Experts of a small language model.
Size: 12 layers, vocabulary 27942, 39.8M parameters.
Experts: 128 experts in each of 6 layers, 32 SwiGLU neurons an expert, 8 picks a token, a softmax router.
Below are experts of layer 2 (counted from 0) of a mixture-of-experts language model. Rows are named router (the router's row for the expert), gate (a neuron's input weights, with its number), up (a neuron's input weights, with its number), down (a neuron's output weights, with its number) and show model dimensions 0-255. Each number is 128 + 24 x the weight over its row's rms, rounded and kept within 0 to 255. Numbers have three digits each.
After each expert's rows: a language model's description of what the expert responds to. This comes from a sample of Wikipedia text that the model never trained on.

# expert 36
router:150110100103153149095125148130117111132133081158163144098141138086117148130137139160153090095150159140085143169169112141126161115150160148140138139181165147145148149108130133120142122121110144129157119133159099134148150135147156100113134107126084194148138088150098075092145157150099135153162097100139110169127106158150155149128155146125100144119156131109157108088111158152091131120134091095160128124150133121124086152125119066144154078123138103127109165118135104112153135110132163135132147115161137146111147087105124119121125162093103138130117099158133145162151128106119100152131113122086163120106079139131086125111088097142158141114155129136097139101105122103118095142166149123161099106109143115067086116122102105153099113131166096137116148113143101157143120130157134
gate0:130122123096126156166150097112125147166123121125112103143169084165124135144112102117122141136120129162152141157130101143134141167110151076188145165120132154172126170148088116190102146142102142139131117128076108125127108146182133149146129118157135086139123093094165134121117104088113142124136140161134150165139110101126160146124136128103132159158113154134113142144139130137161122108078078152102114125113132128122165094124111143086138151130100145155104132131117129123124122140128103132092131153086157146094170135155174118129188115153120111184120131094131162117130156127139125143098101169150134117129115137105157113136125124146106128158076131124109126137127177159149120119145127108145151130179152134154128174090098124124109120159117142111143146113108094075103128062176123
up0:137139131117135128145132114114123119124128132103094130091100164147109123122123112131140101101138138149123128126101154098130133110151063121129122138083149128134125133089190079119095172111120146128112137112132131150143134172131078154115108169160103165177110150164158128117183114059129135120113152114152108155154108184139157098114153158140162125110098114150098131118090093138114133106112149102114157141148094118098114093109138140161144139075115113076150138107127122159178115111114127138101124125129131162147177141122114172116122139102113165145078123098112148132106110130156133136120146115118090129136167116124154152147104121097127132114148151159097091118173111149124150109077180088151130148130148136100102084131132097121101176137123156126138118152127104124126122088081120
down0:156139133135140126139110168145113130049122104131084124091091143131124125104125169131132092170149112122075172159114123083088158121104132160139125125136139158157098164129131133107121141137100123121155115155122106152130126181146117122120147152110108168117131133162113135088164150111084168117129152122121114169092136126083108105112125090126131089158160077131097183122119127149075143084176160097142145148169093095141123118108131089161151115109130099121109135113126132115136089175139086141133160125140106140124136145118121097097123127140164108094154140125130078118111131101165178145122165081109113147135098126164138136114120147126149131119140083151140094139145099138152131110141140105135100123120096101141116114128112125139086175102147130141125148134137154112114097149126094
It responds to: Commas in lists and clauses. Commas separating names, list items, dates or clauses, e.g. after "On 10 October 1922," and in thousands, plus some joining "and".

# expert 6
router:132136141107142140124108154151155127148151111096110152117147112080141133158142077137117116102104135110162149100140128139137150129167156088119132141171157147150115156100085153103152148118162140176129122107130088155168083130138145130102108107184173163166168142115117165074085142131140105163148099107106134167146122181156138128084136168163162142095142133112121121131170132087104124165177136121104112056075136136158143156130141160161162147147162091134127131115164135097112124122134153109121112111146088134090122159145146147151153109123121133112129135145151151109149131125117129168113126146101140138136120100109129107149131133122116169103127157145149138078111112088155103139128087153133117159108150126098105155135136131128123140144149146113098105114119129105148101097098154
gate0:129139134133153142139112137113115145132106102134128149109090111099172127108140115111144112100122174148122162132138098161115125142145102094101155072109139179143103102140117125157092117155115120124164117117116152120162125113149157188139105156138122066150069133138126092078160111127143118126152147153150131109159116101153116149112126138102127142138127150113099103158165138141128131084108068087088119165127105157158187134154149154141145164092130120143134087128103102126129085105129117168135164128128146120133182125120129141125149103106107120117117108100099142160125114099151150116103112137133090107142105142114173120127145089133099090171112103144121074130112158099153104105161118134139139151138168120093122158136128130139127117186108137123073142134112093130112105121153073
up0:117142144130142088067103123141116127156154180120147107160119135104108114138149167137147172132149089092130112115126137077135117109138141120133128157124089110114138095118097130135150156095139128111136154163119118123127131142123081133119150138158122168133177145145136151179108128155133172121133145128110158160096150130119160121149161124115148111075159127134126130107098155148132094172162156149154128083138159118132056121101109109122105134096112094125131207125139148125145140108131158089163084148144150171131086144114120147144124118114135138158164175170120112098128088148108126125114118135098088088118135102127133162150117188159168176102149134138136143130140107148101133153134116145105110118107156087145097112120122132127133121090143117129168146138134152109144129120071129
down0:124142138143112153104178154137120105119107121164095119128079140123084088119104126126142131123151147135108142157136107106087160145094096135095148155150099112096113118157183098086145105124112102151128103134138198111101144090167151104126142119076137134121146142141132132112156116118098122128147146142127114159122146126142098108104134152129125139119143108124081176085095111092151089075116119139166144109137163076142124098145149154125187125112163134133149134115128085107151136147148122138078162147147104146138125099161116104130119146063102178132142124134116089146094130150146159104144110123134155109170122122115115137137110084121094160091151120131137140104162112105147147107122102110151149170102127133145114085154153100152134099093131098104112172134128145144114149100142130
It responds to: Pronouns, verbs, content nouns. Prose pronouns and verbs like was, it, he, had, used, plus nouns after the, such as aim, amount, view.

# expert 17
router:155086120111147110085146141160161105137157159112140155117147138104121135111153077172146121112100147115153155107138134139151158110118146152149147111116161133108158135139103141102161157148139141127156108111190096122165099158151141133114099109112107134165128142153094093082156155140186122105157129122170142142154110073133151141130129158151167132130137147099156105124113165140150159156134086088148138123137138103126133153109112119143154091146157095156104129125146096119092145121159133126142156100137128151102150113137147145161099121117101149160144088127129179186112162178107152138119104134142131111089096164098121154107106111146146161106130116144088148087110107108143117109121091117141123083122171113133096152149109115123115080146142113100161137120139085116126180126111144
gate1:128086116169112147087099124128130138157142111133105180093114166136112089103065145108110124120154099145152143120128108133121124144097112138114115107132163105123165160143131143069064100116124120149135149172094128132162115109104112119126123128127118125132119116167143143103133156125149127077105142118140099159096095150146138107124116116165154159175098161113140133124125091111115134144086158149126176144170089152169121123124136147153122097137118101159131126139121146120114154185163122116101120092114138108115094091107136124102118141110117146099084114117142105165102123103109119137119115123163125129080173141093088087123138147137153121129128143124177196138125156095102105104130140157136154162109149136128154144151144122158160111106126126113070135160105128077128099114133161
up1:105117113131130125129122137139178123121148146138139100098147124122111103115075131130123166153148095146142143159125122080149120120149156175128139142131130148102166151126173104095113091077150139176099129081149089129167125126117121125116162149120092155148196120142104145135143147096146132156158116123132117115124120132164189105108167140164149117142160142181106149127088124138161134113134123127110119077137118133146162095130127124122098131136156113190119149147103091181194148159086105123104114143123114098107180127111139130108145126080142150115125123134146167142136159133121113125108110086161108125112181122165165176119123167111120153139121113156105128095110136165168121102155174173140149122125172126112119118142136133083146118138134119155123140130119130124104124117132118
down1:079158121123127153149142146146112179113151084089121125135132089142112176141130133125141107154148100151144114111153151100111080154150119077103143139141105171121117111108105167086143105136141077108123117096134117123149103150164130162113118155145138116136149154105141167158101147114127122093093103091131128105155125154124115118076154129152127137140111117082097124158134124144115138106158127104130109075105095106129151104140124164093111110087134092139139125140117148150155145141115101118087148129125132106124153149155111168092107086152139146105109120100083140098170132116144143100152128099113148103102089133174097126109117138119127188088114165095105151094132113150124147115113132164093097105173140136123142140192137125120141083145137172122153138106109133166154096127150128
It responds to: Sentence-ending punctuation. Periods closing sentences before a line break or new capitalized sentence, plus == heading markers, some commas before but, and et al.

# expert 49
router:161075165110150157091108143128125123089116138141126141100146114124167138145120178171118088130113128143073173113103133130144139113117158127119146149147146115113143149107089148153104114129106151126133144143143099116139168122106112110134124107099146158123142122156104176106117119151137153144142125130104109169146116113149167140111130100143108101108136160114168124130161140131100145174122135121133093183107128134093108141081169100130106130142136098150091146119123122099101107118186141123164120103147111150111165081089137134153136164131111141111158154163176084132162174134101098148125117132157143095095089108080156141124089099167165143123087181110093155168108103114110101176163106105150121120138152100104129161107144102123122120133094117136124126124116113094146144119134136
gate0:124157133113138114118131142102094143142098121133106101152105152167147090105116153142122114144142132114140135067159094148137152116127126099105116101107165147141120133148083191149112129109158071113125112112126154134111161113106121130134119152135158129150138097153124154112102088103125100087122187114162079097158120109164130183131083135141127136118076140139125143134151108120144091145121164138108118123110093152167143129115191117142125111116115110116139112120130128148160128152126124078150161092130155130085165078115122107111152125122111126171167129153133138142129133113143167097172098170140077110160145118091103150098179109141110106136085102128117088131154109114112101127162158147135181135110146131143115157163145136126139122108103154123114160175143144129122161120162135
up0:115142104142126156089136147092145130141156146129137127135115084131120166150129141100137073122129147162112128128122135152097121157107110143145141133104135127158148130148155115092081112142132085144146133147127137121159148165124149125155173099130078170140139159107163147165160138127132165083131124153099144161101121141124113107132126116112122094159178111127117109123183137121143093119124114124134148136168115119124106101163084160132079150136130131151062150145049149151107149131146147124129112144162112114120132208120090134105105173105187140115118122110112115138172092174091075161084104098143137173113106122141171115106093128132111139133138136141105125116109131145131155143108125115126108129155107126098144092137149138188153131146105125118117116134129145119133150100107110
down0:076109145132130116110152138160162141067154111130127138162160104062129124153165097111106127119141157135083111108126103143119169115154100112114101137119126165114138121142138122112145104154075163135121072152091087128113169140149124163154109165139115174096104091130111086116131146135128109134115121087103129105104173113141161130118115103136097061132129130124143158155101158152122166157120101138142149140157131112159126119114145112126124123086131125107162074135120135120136116126164116141131134121126081108146135138125091095107136090146127138105098120166133122109129080143142097135130128141077102129106120152119125141084102106089151141109178122150124139125143129166127135172111107137123155093072072120142121131120103117165141102103137166119098130137136159155103076137126130
It responds to: Dates and table numbers. Numbers, month names, dashes and pipes in dates, scores and sports or election tables, such as 31 August, 31–20.

# expert 61
router:143113159113124133157113152158161125097156171120139163103140130084124133144156113091133095078107120102136139127167131132123165127178157088140133152137101157150095146116103110108120154116150153158084173116121131138129067140145139128127101109126169140166166132141128173085119134148170110149146107111116143150151136143162139123112146155158150135129113136125112108126159158150093122121180115106142112093093129127126118144164131161152130135129132106181133126092147105113133112126127153141153131139113068138152114153097124140180160140119104141140120100154147162130124156117116138144066116132094151107136113151119151177113128092143168156104093151142081132106117118096149112123089118083158134095123150126081080150091128113088120094128160159089110143114128126144131178110115134
gate0:053140125113129161148150123129155117135107101166084178142098073138125099132161103123137109143124121163131123119116131137142118130125102110140136113132130112148107110143125138152115106125137075150162089107168149140126161125138174134117111121114138116111089112100139155142122108116131104142168159128109173082170135130093103158131137125130123124120122188100148120121113144181097137059137123094115111082119122164125187162133159126114163124151142135130133121103164130123072119160189124111118138130126172127140180119125125088135142117152114146128156130126118125098145109123144136102107154103135127147125098131161169134119147079079105122151116123147133148172108087108066093144161152140162131120115161172136152123151110090113144099171095123114143154119133128132123117134131106
up0:093135127109132125173153088139135107104116134137179095162146120096121144155119156111134154152160114092124121121164120146125137110146118125181104151093097155114129119121117134096146169167145128154123131139173097132105127165120044093081158099074110145123190162140108092161122084128152176142141108100101132103140096165128112116110113124175135154097173107145109147141140122096126098158132078158111141114130099160140096111119110108122118118137146141136117152123113141100129100112103097114095140121110116186111096121144167179128127081091149160134145132127112131141104097139139103114115115109144129144127138129106144125156135164090135123125126133120129125105131083171110152121096134107154152089119143127114118125126139133177129126146136119124157161155117192150161107122111136
down0:127173107118129116112150113164159154145095134163126119094083164106088133135118114101123137102159094092073137133157136088111105051126099150156137127115142114077106148145139140095158121152154129164132131123131140129128106106156098145132125141090149161112069143072088129103135122109163173149120108118131130093141149151139121087142173109152152125126133138174086104130100124111124124109167149081110082136108131164145116081128119150141141115125127175090148121148119109154164108146132140130138133105139128119123106112158145093130123115125133125100108129113126160146103126161128178083143129142132098148149135145153144124099115136082112142080153098180119159119136114115107148148136143127117155102112110143112104094160151164147104118162141134060133130124115159152097134109145122
It responds to: Past-tense verbs, participles. Past-tense verbs and participles, including ed endings, often after was or he, such as used, held, received, reminded.

# expert 16
router:138131128100169145119098171150140114112156176151162168113144102119121147155140137140139103137109100117180112096098177166155147098154148127149124149125153145088161143107143149112149142133182150145093160114119126101156123144128141098112121107116144199152156115145103128125146147141134160124164103096147131131144109143147113169158162121134102165115128151105153100107144169135093142144161116159142108132109145117106109138136175102143141118155131131152100136121147108093098106108164127103147086091154109140106148132116163149126104104097111156138087108164144144155165161167112135136143123125091142098105141131113159151093125088159138128110156146150134153115116126120156102176177117170159104089117129098093152127100087106127162100107159106111116138140163142146124107094091149
gate0:093147113101155120101134096120185147099135123162115091119111056115087085138126131124149116148112142158138105128136105126121137113115096081124124115125124174135140121122117145195125125133149088109130151078073149144145136138103125096120101159124142150146101144122170146090134110117152125084132150145098129127097119141173122142106134150151189134139138128145106115113150143157154124104146134136138101103096118122143160101144145133102155144121124153085111059128157127144134125135118144092127174126158145144100139127130149164153117151146119102123113128086138108117153159114143118131128115101157121121130093140109202141121100077129094127125116138122142117126205101141177119118109141127147172144138189171096112113152097126143157126123116134138076115131128156146136124147151089
up0:078128127065142129129131133152118146121136149098092101144136114141087162131177132117145106095110124140098187129115108116113144105105146104147140088115095129123111167160137098139128109157142143127130164118131132123153125124123085064124155130103142157097170178134177129091144124130156110129108115088110162135106130129130157140107131158143138182151163102133109132146088115168089145153121128155125144112101116157102156093149087090123127140144108132114138078118123163168132086123128159112167134114146145134068153167132114144144111162088118135153139113109115157087119159132143156118099118097140137104128117139091134122139106095110107131123132138108101148081185113162117155117130146154157127155154162153123119094135120081160160118160152112180127116111085147141128118121116132
down0:102144151115133127099122150163096141053111185119142106165146113106088125133151145097138079123139102139144173117104120101090121143130175125113121164131108113114125097132168073158156132153175141162166149132124131125105121138140115124119125171110098113142095115117114141090143159134145103120139121110092124115157118136098098137113146116121107132127123138127086113126158135106128117172119142092144136116132146116087097125118098130164102154074091114079097152104161111151094138164158108144134126155140155120173175176153112141102135147100159149132130169186160104135128106112118142119097107126150138110093117121130158134112083110123154101127136105145149152177124111147117108150138097155137151133128094131117124087142101107169121160164170089100126168149154128139128117112146111
It responds to: Table pipes and coordinates. Table cell separators and separator rows in markdown tables, plus degree, minute and second symbols in map coordinates and dashes in empty cells.

# expert 25
router:112101144132143136104112156151163119130141124124157164117141110101114145141150124129197111118097140143092153093081129141128152116146152076136158131158134148099153143109123159097131128151141159167076131118160077113165123135137128106147107110114121123136164136155135167101140147169175112147148135100152124149160108148167148125155151171165136135102155123092115102099122145152092134157123110131143127154093154126128127145120168149140168107133130085121094133122137125107129104111154159085124137091139142133129135146110155160114136145130108154147133084167142151080093159123114105156082115126099151105133135147126159175111114118107147171113120195117142171100105104096157104140124104104161150087096131120131089123101110108102101120076153116135106110097147132163150150102136155
gate5:127065111158120106106122112092070136113131121095137167145140142156122165106129122119119126079134109114124148119105119101089161114163123146149154163158149084149151079148133131143141110145072134105086153142132146146109117130147140115070136086116142122125107080139097145119152121155117128110141106149120136182127154163156153098097109100095149113117114127090149128123135110122120146128131125158141174104167137143117174108141132149152165128110126097087105140134110154120112149151182125143102134120107149138107104125097107108140108138138137081149117116136132099156102146172113131140117126133124138166127126134156085091142144113118178163137156145119123171132136138107132112176169153168118095138113099100137177126164182140142154148117141103152097092134094125100148114164174153
up5:078119119138160085149115151111116164074099154116157129117056152127146151110109177136144171141116106130091127117128082113117153115131161110110110153159110113140124127110068129074159130123094144107130143159095130114140151127134099154081094106111146157099133121124143116115131160162115127155148094116112180178116115177136115118110138084108132146138103123121147156138115113117084161151157125174156112118161142179152130152182118127127128144108109146138135151065163135088097135107156157172112142147105146139109096112126113118149088117124099119136136136150123114118111098119118125180144139110083102151139132108154113105136086145191150114145142133124138160123136107144111108145107156152120121156151144112126137103142139119127171129125134117116135081149125116113140108122187129
down5:131105130122176110090115111098131134168131135091138081159146105130124079155090132113128071134182112122138142149131112130098133146137138133092147115098146119122195106149099140129087118142086090157128104164113130136118145124147118120126143119154125144121124105131134132133125125161125144163121145113126096125143122131120091124164120087110127137121134136133164141077086047120102075099158143116105104113184152145098083131113158103113133144128148130117127119109124111067143157141163115143116122177107118138097096158134168104106134138126103132124148109116162131180116137170111079120158115098108181128112146163128121134131105146159139079131098163155120112140129120143154099156115105163121119124095140152148076095112101132118132119102132129160124135135106164121151071151146131
It responds to: Prepositions. Prepositions introducing a phrase, especially after verbs or nouns, such as to, of, on, from, after, between.

# expert 60
router:128110129099146127109119131146126107124149165135155130099153095109131159154158114174116115107108111165119162100156138144160133111153159083161132139182102169102155148095106162097164157153147155148098128091125106086154151153148155118136110095117118157155157105154085109147149143152167168136134121114155103155158095130128157144149129124141104156096143136097153108098153153138118144154142125096142080138155157115088120152120139093168147129157109145148121151137156109122108112099128141148149112135144096147094150077116136144161150131117109155170093115098148164136129149138106100174108109148119154109120097140119158147127139102164156159106125159121097146117110108117163114122097101105156120114104161098111092174121097103123093097094132107110166172099156127097150146109128149
gate0:136145088139094128067140116136171155117117093146133136184141106116114087133109099154155131132111129138131095138141111162101136090100121092102126098130190156124132106122135171168098126146138070111171142097154144152126149119128157152104105127100102084114135112068108109190160112114129110100121097174113130174091136166100124141117109139122143109159092132122130091110115129127154170136108124096149146138126116160122127119128128128137123120165141162148085140130087144145127061141129151128145120123116107101151147174091116127135151113117114102168141125095098157160086133140132148141105133121108085125129136129127166143123132107071082136172065116137113151128116092149121143132130111123112132115120155123117106152114106146130117130129146150125095160112077101131150093126150133
up0:137130104126095105091129112127137146121128127091164133167157105173134106142114140114163104074186131130168102140119117091129161169137115125121102155159129165114129154139143137133106113169119126131127173163118112105123078123164085119069105113110150139104140126118121147176161118158122130164129143107141132144127127183148111086127113130121119121105133101146136162174142106149152120151137143151092101104171126179110098078106086092134117147095123118118125145136135110149116105153132141114146125138062140151159133154141143179148142139125128140134136128122133122140116141184156107116104125089127126180133170117172151133097154154154121106111115108151107118153116089136123156154153095111127120120128100147169115087136126158165098141098123066159139147148149142165128135139158155
down0:122128140114106134118100147132119168076109110144142094129080138110109126153096149150140106103156104143095102109145169095166162129064111112145175150129115135133130124146133137153114144118143083104137116127098113116155115123155082086078119146152116130107110101087118103128162131124069086128129118106133119143137122138083116128071172127120156168171123120163114160101128150089105117137141108122110144104143145117113107107113116142093111116140134108119157140124106119092095141126141089121140124111088146138121121099112072124162102130088147120165111077115141106120151129120140150114104133093118154136175085145129131128177099102130139103091137110164128134126156081141144107108082116139146130152091121151125162075141081092150131126147106106114144117124098101138086141115173149
It responds to: List bullets and headings. Hyphen bullets at the start of list lines, such as obituaries, see-also lists and infobox fields, plus == heading markers and table-row pipes.

# expert 47
router:159100145124141160115141156151128126114146114118145146108128132126121148152148082158169112132119148101154146116196150120121153140134116094143163105154168133114153123110109147099176130159115156118073095079135089121129107152147133116130104116149170104150134138139112163094133160136127117149138149098163104136148120118159132129148152159152113113104110103089119127144094151129101137147140098109147102090087127104091115145130162167142163101137110107102079146138143104087090110107134145147140190086139092142160150172159131156174135111103102142174127107155149154106110147136108131138155101168103153113119122157104126149148132086152132141112158164133104156094113112106157110157100097081094149122112111119125121119110104110141104119121139120149086115105162094180149136145132158
gate0:167144111116079153092161111113159120082133092120166115186107105140142150118119136134108162121115122107110130132171078108140163121122140057159090109089158185179115147168113138145103141123117129140148101093140152151085103128129087153169135133152147116126072118106146063152120119129125143110146110141114114135138123152156110162118135123109170157140095139148129083124114166133164148119090150147151133125120149131165162145117116127114100100115115157153137135128088110138148065148088111118141134133109105141127168088150141143134134133111106116136111103119132132167150154143126109136144159104115077114091083140128131148134136133123129119141097128158147082134147120087119066088137161105117121114141124160125130137134116121160121133135102183094120105111134169128152137130133130
up0:101130154142126089110114095135095087163099164135101113114140151100152131100140136124118102101137109149114157102108122138100123106137119144191137124148087108142144119151129106119115139139136133120155158141110094118179125092141065151140132151125114157165175148141154144120125137091141139127145129098146140092094148154090131124105128108145082136139123108104092106067138101128155133158113052068127098110160087145148115146147117142131149127134141144099164105109129141130157129104143117115100107137121118136075131138080150124133145128157194150135099140132116102133092111108086114127103139114170120140088122106112154131132107142101155143107114090142144140181125089099126186140120069101152129153122102079109099105142146146144151156110153100112099134120136097135127121106125114
down0:168103160165120145110112146127129131083108079112086110125111124129099138097099133112123118137095148106088148113144107102118113076077097122133115107148119138117117101161120129070131139144132105122101103150116136150147128123122084160111090114117136156113112115101131106114143136109133110177086143103137143154123148135072100112131105127140105105148143110145116165110156139120168088138116136120117147132110112152111118102139166118104173143131123106133147147110123125131182124115113096086149123129085139121134166111126129114126096143063168192147152111127137131126121118116154156076117137108117127139119147144147181106132127124082156149091114160160134113136190112079151136115132117113166126134184104202122129090112102087157146116103103122103094125117152111131156146121128090
It responds to: Conjunctions and of. Function words joining phrases in prose: and, of, to, or, but, also, such as, including, often after a comma or noun.

# expert 48
router:148130165120177116135113151132172119114146175123163159112144122125122138150138186147135101136092119133176152121094168151152113106136146157151123138108141139111152165131131153118125160125180150104069134125128107106163133136105147110114111120098069172160138124140086117102157127136196166106135124100123094137156107162158142140171130125141115145107136149139158111104148160107102139182135152147146134162118126135086095134098151110141100112159151110153093137135137118086123111118156139061138122105152101145093140080100153140110094140134106158111097129151157108139150156132111105152148113118121146125099136144106155140109097089161145100103142143154125161146103114121157112153204115142158117099125143097085137135138114100116122131113149111123109123151151145153136143103100145
gate0:093162126103194088127115099102135139115097164132111136120100079112159095135115134096130081144110147167110109095138093099127118150096150079119142111138148175146102149117157159164119088110145114148144102137113147169102125115145129099148156162132108117171113133109112087107142178101134147117068133131128171145158104147151128121150155107134140133122136079139097130123106097100168117103082087085119086144115110163108169098084083086099123126147079119121140113130115127150169094139130135123125133147145154149141149122128125128106152123145126132112099110114146140107138101152110155118107119142151111122101141104132161166116147155122102091103078091120128130137139136124140144133111164132143171127124153142106106153155153126143097148123119154091110144135079155087155147108152140
up0:084143114100142137101132138096101114115130146135122139158143104173108133121100145099077141108145102166086175087108136154116106127110137107147172159108100116134159118171115060121118156117108102107149140151135135154123159101076074088117144149084117175106169134143120133171122140132165149125067111118135146119128136107128112150097132117160098170130141119160094175102117091122134117119123125130158136115139113136168119134132130108109140131128083122116147122103129154127139096175120112085158113171140137121086143132126132143090107144126149115146098128139146141124123155103098164103120133091175073148114143124111135159136115131140136124144131100150089138123120131100116177082135086129125118141090104113130116113159153155122138209088125135140122121168128152108161124143110131
down0:144149145155159121080142148136124112098098111152129083157115157136098114122064134148103093148130137099119112175075107119084109161103156144109115154116129095090115130134117087103107123108145115125138140145100130131112089136122116143103100136133094135126080140127100147082127108092155170127129119108067103138113203139137131142087120138118115143127134115170107126090112150118158078112122124106134061151134121148090118118129145152157137112087101173111116141157104124117131125142133140114127124136125118146152154103098132125110122181114141184131118142171141128099094166143123166099132141125119116134126152164120161097058049118118167107090126093137124116115125112116121141147143144093149144118124119110155113104124124124128129144100154151100111127171101136134119142147119106
It responds to: Table cell separators. Pipe separators between numeric or name cells in sports, election and statistics tables, plus semicolons, degree marks and score dashes.

# expert 32
router:152132153097161120104106146156149115099151131139151134103148119124150148163143123115145129118102141129105160121100160142163138097168146090154145161158148154094167157070134141091153142164149145143096140107148123099154107159142148108125089111146162138177173081147098163079163139132136142145144119109133115149145101108153155121153141145134086144102143158081136108121162120156116125169123122089151070103116152114100127136150126106161135129157110112181125166112154117110109107101133153154138094105152112144094124141099132146167150095110090156157087098132151166116161148173096105148110108148111158107108119140136165123123121137170147152119137143156116150102106116129140121150135112137155134112102140099095114166106115108133084083126143104114140169100167128106134144115150148
gate0:132167119121124156125146109112175113113118137134097117090105092091166108102128115125123149155155136146160142098160140120116150142081106102122091126076138160124108160121139135134147118156158109096145108073145137111134125111135122128129165091127109120133127140139146169146137076117144136101133157112150131107086110135118090127080118126093084133172140129170092141136148137132130188097101081086140143103104117119123133122150141124104137114142080155110156109132123166122130099127104086111114117112148143146142189096136140156158134153150100112143097164110099138132148122112116153108132154118154098124117087121131173152083107073088092126146076093132103100146129099189135091115113149144158143123162167139122097134135114113170156124132108156119118117144129156147131123104175134
up0:145140089140121109104111102113142096112149176122139124125141121138118163144131151165109130124141148107135160118169144155078117125150118113121141174140098095089150163142105098143106130166139134117128153131110120144163169117153084120107114127142166130133128113134133135148146127110161171136181103083118149126163122160083099091106122143122111131117115123177093086084120126117118134091147085099119132088162092128156117184127086158150145119128080143105143134147121116110160095139072122115133135094124155143111108144089132113155121141099132116152113147145098107137138131127107135141078147122121088129108134126107147130147147126128105155088154085149158098123138082140108130053118165113141107132133099120102123072130104137139080186092151161105130140130168112127155107135127150
down0:111145101123156152097118159108129150087122104142103091136146168146142133109125126131121121137137168151087168146162148102095115141145155096146123144159122153132112108108131120125109121166106112104101108130076155121097156147098131114100086116129124151092150147140129083105150173115086129148160157119138178118129130126135119131138134141110169141121144145133082163120113096133137137096119094081131108124101058164118137117156137155124139135107120121126127110116159127146145162176159110122116151075160154130130088128133078114155102126062163128179139082123126147107118111105161130133103154117100095133114146114125172086134069083120101089124130139152155107119126091153135145107087076139148142101114135139156113083111139152146124129127150140113097144127171165110153127149135117
It responds to: Title equals, table words. Closing = after biography titles, other equals signs, and number or field words in tables, like two, Total, Label, part.

# expert 40
router:164104125109121118093088132174162103110162124159154158116151082126149145125146135146173139117116176114168143103141151145150159106109125144151141154109153147098158135109096144107128164099141147153094150078144141118163121134168163100087099106137117140124135111157112097088132150152153132135158131113148110132134107150145159159140153141141093165114155162101130104079142157171107150138126090122147126141140137116122110154117163159137150105151115091148118144106140093107085122115136152093140137119160100157105169141118163163166167118101089145139080092150149153152147143153111130169093101171105138093091123155106163105099151104144170138118157120148165162107113105116151099136126121116107116106086129112097114135129110121117092117136125098134086144108163111144140144117137154
gate0:126146144100106127134128110160180121191128115153126116117126112118106099115112132147120121106126142134152159143136121138149099138125121084097136105133148132136097139158108113135114119139142129094165134096117175187134105122173150143156115131140126103119108112109104160084132122106108139121108132107155123121130080119143121117136140112147113124153115099146122118160121115107118108099092126131141116067076097130144139119089093142203133123111127158089110139120089109143131121136124094103075141118121128152105148133120141102159132114155097157152137136113141083122120099132089121093079171129141137160100118098161151144127118127163121131119071071155144166150140131104111106112154158106150166158171162138132119108126091117139162097161110162118154144069100150135120180119163068
up0:110144118100133127152102121157134150172118170145134097100154165134107157140165157125173101139150092130146155122132144087132144132147083132112170176115144082129136138153128114109137167159112127154140150093149121185118134114148129107147115140112131135128149087101098138103149141158089187144160134135172125114131122118084137111133183110145122177151131094108124158138122055111088127135138138113174102105149103102098095117103073123158137122135139128121176132120110131115106150116114149089106102131148124139133112149114147131124149127153189130171127085103119124130140121101114117099096111125153142136112111086151135168144124119146135133073119098112109206104153126146132132120126111130161136141122144081119081094143096144127159151150121150132130141121152174110124136139133110
down0:134151160135125123165145109139123164117140113169126114132119130113132125160120146148088115158104116093122154158156150105135142142097114094116105114110098150166123096125114130106082138184141104121122126079070069108142091136141139104084144129086121129118130144130128135151129117111147155144145120121127151129129148149111107156162144133145126153148114093171119154080123122106150146115111083085120155119099141149116144101119100141157105135107115132136109125139156145147124167182150125135175111135110125091163137131118149080122110101142166143157089088122157160144117127150151116130137149078155126144153175132144141139131114114097149133131112107146116167139149070119161105137072094116129144093120144112111178105141179186154166119099148152121157143152107118139099119077105085
It responds to: Row ends and clause breaks. Closing table pipes before a line break, sentence-final periods, quote-ending punctuation, semicolons, and the conjunction and joining clauses.

# expert 37
router:155095149110166143097104160166147106107147137157156148095150115113113156146153109186124105095119120188112139149162122152145153099131157134157141131144156128121149150089120150087148137134160137126113135122110109113161095107146150115110126119129080167161148111151109096095164163125098147149142126113160107123150105130150126148163143152149104147099124116120150114088151157159096143126127088095156132125101161120129090160157122103162147087147136131154091157108144102102103101104144163090135144102171125160109148097105156137137166100100108160121090127173159157111163114115122133160117104142076157108108115141105135098097102129150149151115128081152094147106103127107166099151142142116137132101101132105087129146091097102134097111150149109121125144108164129151157131116145153
gate0:115105097123102110129102090151199113139104081113102141122129109112139114133126132107121135136149148133124087139142161143109129110169147081149100112110122165179071164136114144091087128120124116116118098113150091112123125099160130145138144152113125137142144154120136128147096119110087116123126090132171144100113136112131137134158129114147130126130098194135115140117101100188131165141106112098131086141113108131146128131114097111168124175122136119093130116068130096141124074123176123099123138134113115133141177119120150091140127099144091112112110127099092117086097119083153118153113116147094138124101073118135131128137147127092121115146050113100135129138144090100138136121131133110165151093111154136119086076123159139110092118141086134095152149145144165129130111161135100
up0:140151123114131156112159123113141110114101145118145092124106133177107157096116143168162158086153129109154112099141093125100147123138101114110108086141123124137135135192123128155129123165186137107113135158131109091136108135131105137123161140128140150131120158120128097109128112102123129093126121093159129115095120153127142123199143126080179121106135099107129125148135112073147118127142126114093101121109066138149150128099122126129159133144087195134084163120118136155130136122148112123139138157131136120125168148135087150162107143086138172144154123174126081131126116149120119119113195111141103161112134134126140141187113144106086141100162126157170108111125119103121177108098161108104125129146123151102148122130153131165135136129171080129145133147152127196140139152105144
down0:123151117105124117147141156141101131102121112113117117131102142142134127134122118135134159110124209085109152100168101144109169127118163129105131149145150064099117105158148081087111135133154129094095101145116155144144136115125121123128122127116118160105139112129125071126150137122099171097136082104148136134108119149101147102134105101166145102154130106140096161130118160120130108116126110137089155125127076156153115143126161113121162111113170148099154132128123129147096132122145127110128160114095135139144132087102078105068135142084136146126156148134132104137075083107143141140113132117083141152148105172131126103172135166133133123113163160137146134185156103149146115104091176094106108140126110108092134088143127155147128143152161122115142153131155149203090121124124091
It responds to: Commas and semicolons. Clause and list punctuation, mainly commas, semicolons, colons and closing parentheses, plus and, which, though.